Experts of a small language model: 21.5M parameters, 128 experts in each of 9 layers.
Below are experts of layer 5 (counted from 0) of a mixture-of-experts language model. Rows are named router (the router's row for the expert), up (a neuron's input weights, with its number), down (a neuron's output weights, with its number) and show model dimensions 0-127. Each number is 128 + 32 x the weight over its row's rms, rounded and kept within 0 to 255.
After each expert's rows: "comes before" lists some tokens at least twice as common just after its tokens as in all text. This comes from a sample of Wikipedia text that the model never trained on. Tokens count by the router's weight.

# expert 77
router [111 124 156 174 113 180 167 139 171  91 119 178 147 100  75  88 122 168  74  83  98 114 147 123 127  86  57  76  88  87 196 129 119 168 118 157 125 142 212 162 138 173 133 107 128 162 155 172 138 135 165  92  94 150 152  96 143 125  95 125  76 129 141 163 154 117 163 138 119 138 100  91 145 100 153 135 156 128  91 131 183  88 166 124 109 170 156 106 121 122  78 145  77 139 139 125 120 115 177 119 184  76 118 101 123  99 140 117 140  93 171  78 128  86 209  88  84 123 109 153 137 107 101 132 140 113  92  85]
up0 [173 168 136 149 126 137 143 171 139 138 134 120 121  93 133 173 201  94 124 160 196 107 110 142 102 152 125 183 181 119 109 103  91 119  84 155  83 147 132  78 135  80 131 155 142 112 138 108 119 111 141 126 135  70  51 211 164  88 163  62 210 139 137 121 141 137 103  74 143 127  68 137 119  81 101 105  97  82 132 156 143 120 132 123 105 147 127 155 153  95 159 117 129 116 105  68 119 143 108 184 101 134 140 101 108 174 101 189 161 141 152 115 150 152 133 124  86 181  92  92 171 162 110 147 125 146 182 155]
down0 [172  83  74 155  93 115 117 112 201  87 139 142 125 118 115 143 135  76 124  66  77 118  73 109 144 107  45 119 105 112 163 125 157 152 140  74 103 163 120  95  89 136 111 135 120 121 211 115 152 148 165 158 128 127  92  93 141 144 152 152  88 176 124 102 128 198 100 127 181 125 135 106 125 128 153  95 108 113 114 108  91  79 156 158  86 171 115 167 111 156  70 127 152 118 124 110 126  76 119 188 124 136 188 135 121 184 111 117 138 138 107  84 164 114 173 174 173  97 155 126 142 179 133 158 115 113  65  97]
comes before: ".", " | ", "″N ", "°", " |", "′"

# expert 52
router [101 184 149 156 128 156 139 137 141 107  76  98 124 149  62 146  90 167 159 137 151 161 114  86 159 111  85 169 134  94 135 125 112  96 177 148 160  98 106 201 162  98  97 102 182  97 147 159 139 121 188 102 148 172 193  96 118 148 122 132 121 110 162 178  88 115 155 100 116  88 125 104 103 185 186 127 136 135 152 154 139  84 164 100 122 159  80 119 118 162 132 111  96 154  65  88 170 119 163  97 147 113 122 113 120 169 129 164 125 137 196 109  70 167 143  85 173 109 111 150  98 161 129 125 126 208 144 173]
up0 [ 64 110  65 149 128  82 145 101 122 141 146  98 105 145 129 158 171 147 162 142 121  29  73 143 146 208 134 143  88 121  42 127  80 139 108 135 132 161 138 104 165 146 136 164  99 108 134 155  69 137 113 224  98 118 118 136  99 111 142  81 124 100 156 128 147 147 124 136 115 216 110  86 137 132  77 132 139 141  78 126  97 147 131 189 107  96 153 164 155 160 112 147 151 136 125 132 146 136  93 106 127 148 129 127 153  99 205 100 148 130  81 167 137  83 166 164 144 117 124 147 189 104 144  93 121 124 124 134]
down0 [154 130 102 139 135 131 144 120 130 141 123 104  95  93  80 143 135 189 153 128 125 166 155 103 188 195 112 135 139  97 141 152 136 158  82 133 114  70 110 150 166 192 132 101 116  74 111  96 201 103 110 156 146 108  97  85 156 144 141 109 129  87 163 128 115 151 127  94 122 118  98  96 133 105 108 108 122 168 116 168 123  97 163 172  72 144 166 143  73 153  88  91 131 136 108 197 135 125 125 105 104  81 102  87 148  63 176 102 114 167 145 126 139  86 127 123 144  99 132 157 209  39 142  89  64 118 187 126]
comes before: "\n", "\n\n", "andidate | Votes |", " Score", " Player |", " JP"

# expert 72
router [163 141 182 138 121 105  93 130 127  89 144  81 135 161 109 173 120 150 123 123 131  78 131 155 159 112  87  85  69 150  79 141 163 128 126 134 115 171  69  94 149 196 113 104  74 178 110 130 106  98 199 170  95 122 116  87  91 107 136 132 106 153 153 181  63 132  67 162 118 125 144  90 153 140 133 174 155 156  64  93 164 125 141 137 119  89 130 136 118 139 170 174  68 140 113 103 123 153 122 126 165 149  93 180 110 160 156 189 149 146 130 168 189 172 120 105  93 102 184  98 142 113  84 113 124 111 126  73]
up0 [159 194 125 132 193 128 143 226 158 131 163 132 135 114 140 153 155 127 145 162  64 132 110 104 134  98 184 164 118  85 141 161 152 112  53 121 159 148 130 136 165 109  66 125 138 146 110 127 103 166 101 107 124  99 121 114 193 112 106  66 105 143 128  81  96 169 164 168 159 126 135 167  87 107  77 134  98 131  98 182 172 155  92 165 103  98 102 162  97  89 117 145 120 156 116 185 162 116 174  65 163 102 145 111  89  92  99 160  90 116 119 124 111 146 132  81 177 119 144 104  59 130 112 143 109 146 149 108]
down0 [133  85 172 118 188 134 110 134  86  95 149  94 129 136 130 142  81 158 160  71 182 123  68 120  78 142  58 149 110 149  99  90  86 121 143  55 100 130 133 151 111 136  93  76 131 148 158 109 126 145  79 159 152  96 108 148 147 183 149 156 114 117 114 118 158  99 102 153  89  87 121 124 151 176 160 137 172 119 149 110 141  72  65 119 121 166 177 137 164 162 141  72 196 126 142  81 135 110 113 208 148 159 104 153 168 144  90 160 134 140 135 139 175 160 173 102  60 128  81  96 140 148 150 125 121 150 127 162]
comes before: ".", " of", " and", " of the", ",", " to"

# expert 35
router [123 128  95 166 149 146 106  94  99  86 219  89 127 143  44 106  86 146 149  92 178 116 135 156 117 168  33 118 145  91 101 144  78 109  93 121 148 151 154 197 166 164  98 174 138  92 137 131 130  99 108 108 122 175  66 134 139 136 201 112 175 114  92 114 123 127 147 117 129 149 161 107 121 143 138 133  94  73  94 132 158 178 177  85 165 135 129 118  88 181 115 150 135 128 125 102 106 175 117 131 136 169 146 130 145 131 123 100 104 154 109 111 105 139 131 104 164 200  82 176 172 106 101 154 138 120 170  94]
up0 [145 132 137 109  92 181 128 177 105 178  98 139 149 137 212 149 116 120 144 111 185 139 132  98  98 110  89 130 181  98 104  83 149 147 148 151 221 122 179  84 151 115 109 145 110 166 146 114 137  77 106  99 106 134 168 155 181  73 131 120  82 160 152 229  87 149  53 106 131 115 183 132 116 126 174 123 100 130 135 106 115 137 164 152 117 188  65 114 142  96 148 149 133  72 151  56 159 125 135  97 144 155 157 121 140  98 104 150 112 128 102 110 126  89 145 111 177 140 109 124  72  99 116 141 124 128 135 125]
down0 [ 91 184 115 130 173 118 166 158 119 160 138 131 100 188 136  15 169 158 102  88 126 133 134 110 110  74 111 138  81 102 143 130 106 120 110 101 111 146 152 171 116 112 103 103  99 136 133 113 152 158 132  90  83 178  99  67 177 105  97 134 163 145 160 108 159 153 159 132 147  93 168 162  64 129 161 154 170 156 115 118 109  92 131  99 186 102 147 168 141  64 119 152  98 181 184 178  91 116 118 155  94 134  89  99 138 145 168 161 141 153 193 134 130 146 170 132  79 152  82  91 104  83 128 141 147 137 101 146]
comes before: ".", " | ", "015", "016", "014", "022"

# expert 49
router [108 148 123 136 115  66 103 203 144  93  77  90 125 142  70 121 126 139 104  84 164  94 108  74 178 191 127 182 142  96 115 126  83 117 165 156 135  67  87 191 142 122 137 125 152 148 122 160 116  98 153 173 166 123 121 119 126 175 117 150 129  95 185 141  97 119 132  83 120 101 117  89 114 134 155 129 174  99 121 144 126 118 124 148 106 132  95 193 117 146 108 145 135 148  61 132 142  81 146 130 139 140 121 116 110 156 122 161 104 163 123  77  73 133  94 106 163  91  71 199 148 101  96  99 171 193  61 170]
up0 [170 120 134 144 128 161 125 116 105 142  73 114 160 144 159  90  51 148 108 200 107 120 129 201 114 124 152 119 124 118 114  74 136 143 170 117 103 138  64 119 123  68 135 118 113 117  93 138  85 195 207  99 101 145 189 122 114 124 124 145 100  98 153 121 149 162 177 144 104 114 141  79  97 106 135 146 115  61 109  89 168  67 139 133 144 152 114  87 122 121 156 134 106 127 151 127 102 125 180 130 212 130 148 127 193 124 167 174 132  72 162 136 114 151 139 167 150 106 106 133 132  73 134  46 133 133 126 165]
down0 [105 116 103 111  92 135 172 150 181 113 167  40  72  96 107 167 119 114 111  90 134  95  98 135 176 122 105 127 204 150 120 152  88 193 134 144 152 125 121 184 172 138 140 106  99 103 125  97 204 130 154 129 173 128  84 199 151  57 162 171 110 161 188 109 162 140  99 142 113 106 128 123 116 153 185 126 156 150 149  80 137 164 117 164 130 123 137 159 110 150 129 113 110 105  73 160 101 105 166 121 121 114 162 146  82 122 173 171 167 138 113 117 117 175 176  77 112  73 147 136 122 124 169 149 150 159  99 122]
comes before: "\n", "\n\n", " |  | C", " MP", "Cl", "Other"

# expert 54
router [ 91 118 121 176 171 159 128 161 132  98 147 136 155  95 159 198 110 113 123 147 155 167  95 126 119  87 149 103 153 110 140 117 139 148 146 115 177 135 103 221 130 106 134  87 176  86 147 186 145 119 120 143 126 162 132 111 176 108  77 133 122 153 117 141  90 108 148 111 159  36  80 186  84 161 178  89 126 113 175 164 127  93 115  45 157 124 158 113  99 161 147 147  92 163 125  99 129 135 143 125 136  95 144 130 110 169  38 153 114 175 126  77 133 150 119  80  56 153 162 102 113 138 120 120 110 132 155 106]
up0 [ 97 100 108 180 121  83 148 176 171 192 152 127 154  99 118  73 153  74 144 165  95  86 101 108 125  81 130 180 165 159 110 104 130 178 144 124  69 148 108 135 118 112  81  52 149 146 140 127 137 116 159 117  64 125  53 106 125 167 125  90 138 142 107 111  92 125  97 109 161 143 174 133 117 103 205 154 113 124 146 113 135 120 131 126 108 111 164 138 115 104  99 154 135 155 161 174 164 116  99 113 112 130  73  78 127  77 116  70  79 149  70 155 168 119 102 158 145 128 109 212 162 165 154 105 140 153 102 153]
down0 [145 146 156 167 181  78 164 154 218 159 169  42 160  66 107 154 153  99 149  90 132 123 110 162 150  94 128  78 118 138 115 119 167 141 139 106 111 159 175 159 100 139  57 112 146 123 139 184 124 129 125 140 117 102 121 141 153  95 156 149  99 138 159 101 122  89 157 105 144  81  97 126 102 123 116 152 157 143 127  90 126  90  98 121 146 168 154 132 201  80 111 133 118 155 173 153 143 165  84 153 109 168 144 115 106 102 154 138 111 190 125 141 133 131  66 133  87 172 100 168 108 149 129 120 122  87 154 235]
comes before: ": ", ":", "==", "\n", " ", " |"

# expert 104
router [ 60 129 149 187 113 122  72 145  87  88 102 150 155 154 101 117  75 148 118  60 154 199 165 152 154 150 133 125  62 154 140 153 125 154 138 169 149  77 153 164 145 131 153 109 150  95 107  46 134 129 151 130 121 162 115 145 129 144 102 174 127  68 123 113 109 206 148 110 168  99  90 177 132 136 148  80 162 128 113 142 200 132 120 120 112  84 170 117  77 145 152 153 140 147 182 125 101 127 151 119 171 162 150 176 143 183  94 136 107 119 116 201 161 114  92 110  94 115 136 173 157 128  82 115 103 136 106 133]
up0 [147 140 132  95 167 127 123 113 136 176  95 139 164 166 124 136 138  84 140 169  66  95 129  62 124 134 140  81 160 160 112 166 109 144  45 138 145 131 147 132 127 124 168 152 137 184 195  95 163 120 149  79 147 107 152 121 110 185 144 128 128 135 112  80 123 136  93 159 131 127  94 138 139 105 159 174  62 177  98 100 106 105 128 112 116 105 124 145 141  94 120 178 118  47 154 142 166 107  49 140 124 121 100 162  91 154 134 160  91 139 196 142 127 106 122 111 217 154  69 100  87 126 125 196 134 134 146  94]
down0 [ 92 121 137 153 111 171  46 110  76 153 134 118 132 161 131 125  84 196 195 132 111  94 111 131 153 173 189 110 148 151 116 131 167 199 107 169  82 127 110 135 140 132 119 127  92  89 115 120  90 107 187 141 164 186 175 134 152  78 109 129 149 183  65  98 111 184 106 137 129 129  55 183 137 105 127 139 147 112  59 158 190 106 148 148 128  85 120  73 111 151 119 145 141 149 116 101  90 111 127  89 115 137 116 170  95 133 173 102 119 128 157 156 140 134 126 121 182 113  80 133 147 157  64 125 120 105 160 129]
comes before: "| ", " |", " | ", " |  |  | ", " |  | ", " |  |  |  |"

# expert 16
router [116 104 104 180 160 110  76 103 107  80 125 125 191 176  43 122 103 156 111  99 103  94  90 167 133 115 189 143 122 173 153 166 118 110 153 118  76  86 139 151 140 128 171 143 147 144 104 156  88 165 205 125  97 155  80 115 157 161 142  57 184  82 145  72 158 138 143 163 146 160 100 114 109  78  50 136 107  93  95 193 116 153 131 159 109 111 105 160 103 144 138 142 142 134 152 109 137 132 141 109  67 111 103 132 115 109 132 140  89 137 133 161 146  99  88 136 154 154  74 150 176 113  91 151 120 115  80 155]
up0 [ 96 163 166 124 125 141 131 175 138 173 157 140 106  84 126 143 124  92 152 134 103 123 129 139 107 200 129 107 104 169  70 146 147 128 112 119  89 113 155 138 126 124 148 118 144 169 118 155 111  80 132 153  65  71 181 165  87 179 132 107 145  97 102  84 137  92 139 101  98  97 149 181 121  53 112 118 151 111 111 135 138 130 156 182 101 137 153 140 163  79 187 114 159 101 125 200 122  76 106 155 119 121 128  54  83 123  69 146 143 120 194 144 111  42 126 146 122 174 130 113  51 184 149 109 117 133 133 109]
down0 [110 158 180 106 146 150 113 149 151  95 123 111 166 112 144 134 151  83 136 215 105 168 132  92  93 187 144 128 124 116 155 147 175  67 140 182 169 116  93 107 145  87 124  86 108 141 125 123  80 138  91 113 101  82 131  77 120  66 110 148 149 153  99 140 134 169 169 121 130 102 145 105 182 139 125 109  85  65 178 117 110 183 145 142 154 102 141  71 147 108 145 129 157 149 110 150 158 140  85 170 126  99 157  56 113  54  79 132 101  58 169 116 175  63 137 145  96 146 130 147 128 126 152 142 145 170 160 117]
comes before: "\n", " |", ", ", ")", " | ", "–"

# expert 46
router [ 92  39 178 146 135 121  55 145 106 105 180 185 157 171 150 188  71 162 112 148 112 179 128 163 164  72  93 147 101 119 127 119 115 110 132 131 106 109 157 161 113  51 104 119 125 121 167 150 128 115 170  93 150 133 148 141 169  77 111 148 140 115 112 144  90  98 125 169 109  69 100 115 100 100 158  97 116  96  96 154 123 140 125  67 197 166 112 107  81 206 133 156 100  87 150 139 119 131 159 127 112 111 128 176 155 136  59 167 133 168 125 107 126 118 136  70 130 134 117  99 120 101 111 121  95  84 140 162]
up0 [ 69  56  97 161 136 189 166  97 101 120  98 128 149 127 132 115 137 104  91 116 109 102  99 122 146 150 133 110 145 168 139  74  65 126  81 145 172 155  83  87 155 128 102 128 129 154 131 113 132 190 139 156 130 130 107  57 140 131 142 106 139 101 124 100 130 143 163 103 134 104  98 219  92 155 138 132 111 114 162 143 174  54 151  89 158 136 176  80 104 112 118 129 180 120 103  56 157 114 162 127 149 120 152 150 113 101  84 139 115 117 168 160 122  95 192 135 114 108  71 118  75  98 122 112 132 166 157 217]
down0 [116 186  97 105 131 142 142  93  94 183 126 171  63 135 168 115 184 104  93 141 171 131 132 142 162 136 155 118 102 133 143 170 134 132  85  95  86 167 108 107 108 133 138 159 147 129  44 100 154 134  70 157 134  76 140  99 159  65 138 118 127 162 138 131 141 138 131 101  94 154  85 122  99  86 104 113 111 128  86 161 129 104 145 102 130 114 112 144 147  79  79 173 200  87  87  93 159 129 172  61 149 138 172 192 156 198 105 134 120  97 146 134 172 141  75 123 166 128 112 141 150 106 161 203 104 105 114  99]
comes before: ":", ": ", "\n", ": C", ": S", ": D"

# expert 119
router [117 125  87 132 103  90  99 141 106 117 169  81 131 103 139 107 132 142 105  98 168 114 137 140 156 148  66  78 113 149 148 184  89 148 147  80 152 158 193 131 129 178  90 159 184  93  86 125 127  94  94 126 144  34 144 134  94 142 113 143 173 141 103 195 152 122 121  63 158 110  93  80 145 165 132 146 191  86 177  92 101 125 182 146 143 100 156 180 126 181  90 112 116 117 158  95 131  96  81 134 160 132  73  95 141 144 151 164 131 121 112 120 118 158 159 145 111 116 109  88 164 140 151 177 143  76 147  71]
up0 [173 148 105 114 130 151 144  58 164 145 192 140  95 140 129 175  69 101 189 142 166  56 206 104 163 100 154 111 190 106 120 162 129 101  81 112  79 155 125 167 126 137 123 118 176 121 133 191 106 112 134 149 167 131 157 143 103 152 157  84 144 129  96 139 136 142 153 162 127 135 106  88  60 149 104 105  98 139 112  90 161  80 154 136 130 125 126 129 174 145 141 168 103 125 118 164 137  79 113 149 120  98 110  95  99 125 100  77 133 105 133 115  43  92 140  74 100 153 141 162  91 153  98 142 161 108 210 114]
down0 [151 177 100 102 162 142 103 119 119 137  81 119  37 183 151 127  93 149 122 110 127 132 145 138 153 131 111 139 197 157  50  82 100 135 118  91 121 142 124  37 127  98 109 125 159 150 102 109  89 143 127 165 153 143 163  55 138 157 133 117 194 115 173 177 134 136  88 147 148 110 166 143 146 129  99  93 165 100  88  85 136 160 118 154 113 148 118 177 135 170 150 126 150 102 144 150  85  72 122 151 187 130 117  56 154 100 132 135 102 128  94  95 108 107 172 137 154  98  63  45 103 135 145 142 108 122 127 149]
comes before: "| ", "The", "|", "==", "===", "|  |"

# expert 15
router [156 117 133 174 127 146 113  79 141 155 138  76 120 161  58 151 105 147 171 175 107 146 142 152 149 186 174 147 102  74 141 196 119  77 132 131 123 144 121 129 167  65 143 145 101  71 109 113  84 133 118 155 154 164 131 153 147 129 124  91 178 122 102 155 122 172 110 156 196 203 161 103 135 131  76 100 142  79 126 147  94 119 126 130 118  70  71 128 111 110 175 114 157 126  91 150 157 166  69  88 133 133 127 170 154 151 112 153  99 136 137 123 147  89 146 142 173 176 100 169 169 115  97 160  75 195 122 161]
up0 [119  80 121 113 127 191 140 106  81 115 125 130 158 141  60 100 163 103 117 114 132  87 163 139 126 118 142 140 111 111 143 140 111 166 105 121 115 207 143 127 127 154  91 212 131 137  42 182 102 169 115 116  89  39  95 125 121 136 124  83 158 147 151 142 151  95 140 139 152 186 142 137 100  96 138 126 132 110 157 135  75 112 148 143 180 127 141  96 118 187 146 128 147  78 106 109 112 108  65 161  97  84 119 120 172  98 125  60 200 105 105 156 188 161 133 129 163 178 101 131 186 124 140 112  97  96 115 133]
down0 [137 205 173 128 158  66 123 154 135  78 144 104 130 151 121 122  83 143 141  59 131  94 122 174  84 155 152 121  51  81 130 119 148 142  95 130 149 146 103 128 180 132  65 103 144 149 130 144 154  91 105 121 158 202 145  88 138  80  56  89 102 138 153 124 141 116 110 118  71  55  96 154 175 143  85 131 108  76 155  90 117 172 141 141 147 124 148 169 101 127 144 105 188 123 139 136 151 128 129 109 185 148 186 147 149 128 111 169  97 104 152 124 153 106 136  90 150  96  87 111  65 123 143 118 165 147 118 178]
comes before: "\n", "1", "\n\n", " drum", " bass", " guitar"

# expert 27
router [163  98 120  78 104 145 119  90  62  81 130 206 173  94 165  68  67  94 145 117 107 146 115 117 117 171 146 100 102 109 154 115 166 152 130  83 159 138 134 115 149 166 144 126  81 140 117  72  85 123 105 113 144 140 107  92 130 155 122 134 106 124  44  82 129 148 140 180 139 120  74 106 139 123 104 106 152  78  81 141 126 136  49 174 118 208 184  96 170 174 154 140 125 181  67 151  98  92 108  93 141 157 152 104 142 134  65 171 154 149 105 141 110 117 128 159  98 123 122 149 144 110 106 122 147  99 130 141]
up0 [107 125 161 146  99 121 159 141 123 180 190 146  91 161 116 151 108 168  77 125 122 194 132 188 124 117 143 168 109 161  75  90 134  85 124 157 138 162 119  95  79 125  97 130 129  95 113 123 182 141 154 139 159 126 114  39 125 178 136 127 125 114 109 155 100 163 108 135 178 130 133 120 117 117 167 170 129 109  86 169 116 128  89 139 173 112  91 160 107  31 125 114 163  72  94 151 101 135 137 101  95  89 149 147 186 182 128 164  75 178 154 125 171  86  83 113 124  55 159 128 156 169 110 134 119 126 125 169]
down0 [150 105 142 120 159 131 183 150 194 110 121 124  85 149  90  96 193 140  72 200  85 140 126 183 104 168 117 151  72 124 131 118 134  79 123 145 131 118 102 142 130  85 122 159 192 153 181 114 127 182 111 116 143 131 133  98 135 179 144  78 115 174 101  87 195  96 100  54 120 125 154 113 118 147 160 149 120 134 105 118 109 112  99 163 173 122 135 137 104 170 134 182 160 167 113 151  97 110 142  87  82 101 110  93 129 126 110 169  79 161 110  95 103 162  92 107 119  94 193 140  70  87 161 111 101 159 111  83]
comes before: " | ", "0", " |  | ", "; ", "er", "e"

# expert 80
router [130 151 138 170 147 149 123 122 114 102 117  95 155 173 110 107  84 110 111  57 134 139 127 124 139 149 159 115  75 163  96 166 152  96 133 172 153  79 136 202 162 110 169  99 115 125 140 128 144  98 208 149 137 180  86  87 141 180  94 130 147 111 112 153  91 167 124 150 226 168 122 142 153  94 146 121 132  91 111 144 154 106 112 130  59 113 160 174 108 180 140 177 140  90 131  72 155  81 143  82 158 141 126 148  90 167 125 158 122 105 138 159 136 105 154  69 128 116 123 190 149 130  60 126 113 164 114 187]
up0 [ 98 144 100 122 138 162 140 108 170 156 134 165 121 156  76 168 162 135 129  71 148 143 126  85 105 110 206 171 124 131 105 122 156 196 158 115 150 135 137 100  79  72 175 148 129 132 131  62 200  54  43 106 127 163 133 136 146  95 129 123  99 118 165 125 118  87 141  86 132 145 145  96 122 123  74 124 150 100 121 130 175 142  97 132 140 140 116 166 162 151 168 132 165 183  90  97 106 103 109 181 109 107 100 159 162 110  73 147 106 111 139 174 217 155 118 130 142  77  85 142 122 133 129 192 118 130 123 152]
down0 [172 165 155  62  96 164 115 182 117 138 106 197 144  90 133 151 200 111 162 112  96 118 130 146 192 115 100 170 109 149 114 173 113 121 145 160 131 140 145 113  91 139 125  90 122 145  98 143 110 156 114 120 161 153 132 135  70 123 116 174 140 140 121 130  88 204 162 161 112  99 185 121 124 190 142 157 158 132 125 183 154  60 164 114 112 118 174 155 112  99  91 104  79 122 165 123 163 125 139 117  59 123 118 160  86  66 166 162 120 146 161 117 174  95  92 107 160 109 186 135  94 118  61  97 103  96 151 137]
comes before: "\n", " | ", "0", ".", " MP", "1"

# expert 100
router [191 133 147 117 121 124 111 152 102  97 122 103 129  94 123 162 108 136  97 135 186 154 138 148 129 168 197  92  69 117 122 162 170 123 143  77 127 139 179 133  97 156 112 134 119 141  64 108  73 136 103 159 159 116 180 133  88 140 156 142 152 128  95 132 163 149 133  78 131  96 103  83  68 109 133 124  94 104 127 156 170 195 187 122  91 155 163 149 129  81 175 201  79 106 147  46  85  95 154 142 149 163 167  99 141 161 139  96 151 178 129 118 161 141 106 125 119  70 160  84 114 184  94 142 148  96 142 111]
up0 [125  72 170 125 172 104  72  86  93 127 118 176 114  44 118 135 110 165  99 111  86 134  93 124 122 181  90 178 182 124 109 139 107 116 163 124 146 134 101 103 131 168  85 157 100  82 120 111 146 146 139 104 120 137 132 131 146 143 153 201 127 113 110  99  90 123 138 135 116 125 152 155 130 110  95 165 188 170 116  92 179 171 137 105  96  97 102  82 150 118 138 138 127 143 134 162 116 107 143 127 133 106 103 153  98 149 183  84 166 150 235 147 115 116 142 160  81 125 198  94 114  59 162 163 117 198 121  88]
down0 [129 178 130 150 117 109 158 107 128  99 117  85  94 179 142 142 152 144 124  98 128 118 119 134 154  83  99 103 128  77 150 170 150 122 120 122  99 132 160 142  42 135 121 120 120 163 121 102 154 135  93  95 133 110 113 142 191 176  34 120 105 118 124 112  94 166 158 156   9 180 110 140 108 123 136 173 192 143 124 111 151 137 122 151 142 113  90  85  51 140 158 132 120  95  96 134 108 100 123 106 135 118 119 117 150 152 128 173 115 163  52 102 129 161 132  96 135 142 206 165 121  65 192 109 118 133 154  89]
comes before: "=", "==", "===", "==See also==", "The", "Personal information"

# expert 116
router [191 130 159 177 152 125 128  98 198  92 152 147 120 180 125 117 151  90 103  84 151 129 138 156 140 125  87 155  89 167 186 102 129 102 154 120 209 108 173 160 154 159 133  87 150 177 126 161 142 179 181 131  72 168 114  89 126 150 168 150 165 137 121 139 102 142 150 143 155 136 112 118 179 123 152 132 172 128 140  71 149 116  96 166  53 149 123 128 113 106 113 144  83 127 131  80 166 159 101 134 105 130 113  66  72 121 118 147 114 113 131  92 110  64 199  78  82 154  88 174 139 143 119 176 128 121 137  98]
up0 [130 184 133  80 130 144 143  82 103 160 126  89 122 153 106 162 142 131 126 155 168  94 141 122 102 115 166 140 153 103 114 173 116 100 133 127 129 108 182 187 129  84  93 191 119 112 128  89 152  61 134 107 145 166 186 112 141 121 132 135 197 149 115  78 119 178 134 102  88 119 167 225 138 130 212 167 164 155 143 137 106 149 125  90 163 159 154 167  87 140 146 150 135 110 132 171 165 145 130 103  61 121  82 188 115 156  69 123  77 177 108 145 110 134 166 112 192 138 120  86 122 104 144  97 120 150 123 145]
down0 [128 127 157 111 170 128 107  80 104  85 101  81  93 159 112  84 153 138 130 144 139 121 121 124 161 152 158  79 121 132  92 143  94 174 134 136  92 174 163 160 162 135  67 199 107 155  66 166 107 128 114 178  86 165 173 179  82 128 116  83 134 147 151 165 129  90 147 114 171  90 131 145 133 125 143 106 150 127 116 145 168  93 149 131 107  80 169 116 128 166 151  90 150 187 115 163 153 185 127 140  84 142  98 106  91  86  92  99  86 175 108 188 154  58 128 108  80 170 114 175 160 102 180 179  98 134 140 124]
comes before: "8", "7", "4", "9", "3", "6"

# expert 97
router [151  98  80 164 156 143 109 101 106 104 158 159 133 136  81 186 102 185 114 131 122  91  91 149 125 111 162 119 100 115 192 135  97  76 129  94 134 118 167 193 139 107 187 172  73 143 100 172 109 146 154 130 117 126 108  85 158 117  90  37 166  82 121  85 136 126 156 105 179 155 131 108 114 139 103 114 162 124 168 185 154  94 138 116 153  83 101 115 121 159  77 137 148 136 111 148 160 137 123 110 127  74  81 126  97 124 158  88  67 110 141 154  84 127 174 172 195 160  64  88 149 108 103 138  99 139 100 156]
up0 [ 74  93  95 103 158 174 190 137  81 176 110 159 136 147 211  71  95 116 104 152 141  93  84 181 103 147 113 150 102  81 126 173 151 158 140 154 139 125  97 108 115 119 108 157 118 125  88  72 184 122 104 125 107  95 125 157  89 161 142 124 155 109 171 161 105 124 138  40  71  87  98 161 116 113 112 145 114 134 169 115 171 176 104 151 136 105 126 196 162 156 154 129 151 128 131 109 151  59  91 127  98 106 103 101 118 122 133 159 117 188 101  97 105 160 209 167 129 142 152 125 132 122 104 166 128 104  84 105]
down0 [150 117 118 156  86 143 114  95 120 133 152 175 102  24 157 114 141  94 172 168 148 140 129 195 128 115 158 106 108 142 192 172 133 120 151 150 174  93 133  86 203 153 140 173 151 134 104 128 130 161  78 138 141  72 125 105 102 115 138 122 127 186 111 175 131 145 179  75 119 125 152  32 160 119 130 144 116 148 189 127 106 149 149 111 122 108 139 143 150 158 117 116 112 132 131 142  80  95 164 197 176 157 106 168  87 148 161 111 171 111 147 124  92 152 160 173 175 112  80 105 106 162 130 172 154 159 125 158]
comes before: "1", "\n", ")", ") |", "2", ") | "

# expert 37
router [116  55 117  98 137 134 127 134 116 105 108 178 142 126  67 110 105 122 119  88  93 161 106 146 163 162  69 118  98 127 144 125  93 123 167 116 161 133 209 160 142 180 164  94  83 154 143 177  91 153 193  79 110 154 170 106 162 122  95 166 104  68 175 101  97 115 107 137  44 128 130  66 123 139 124 160 132 126 128 151 172 102 149 143 107 108 136 111 142 122  70 110  97  86 111 109 189 130 172 124 168 153 133 105 151 123 149 142  89  86 132  83  86 117 179 133 134  83  89 185 152  76 102  95 118 140  90 137]
up0 [145 127 114 130 108 156  91  99 109 124 150 134 189 156  61 157 115 130 119 114 144 161 106  66 127 188 163 104 126 127 134 144 149  74 135  54 174 179 170  56 217 123 110 121 112 126 102 108 110  82 146 133  82 131 147 107 116 140 148 155 170 132  63 162 119 159  59 146 163 207 188 114 175 101 158 146 109  90 109 166 123 132  99 173 171 119 175 130 109 148 124 139 153 109 135 166 148 176  90 115 138 142 101 158 150 144 138 147 104 135 143 186 106 117  95 146 207 152 124 157 158 114 121 161 147 105 133 138]
down0 [162 121 152 123 211 146 101  92 119 104 135 168 145 124 143 100 122 153  94 164 140 135 168 115  78 177  71 104  45 176 130 169 153 158 154 125  98 123  95  58 128  34 137 104 142 104 152  74  82 165 125  79 134 115 164 135 104 178 134 151 148 150 161 105 145 125 128  96 155 128 116 182 109 108 121 151 107 122  80 156 116  88 116  98  91 152 193 116 197 109 111 158 117 135 127 124 114  65 144 146 105  82 171  56 122 178  98 101 133 149 150 120 183 107 141 120 108 132 118 137 168 129 128 107 165  93 117  92]
comes before: "0", " | ", "1", "; ", "2", "3"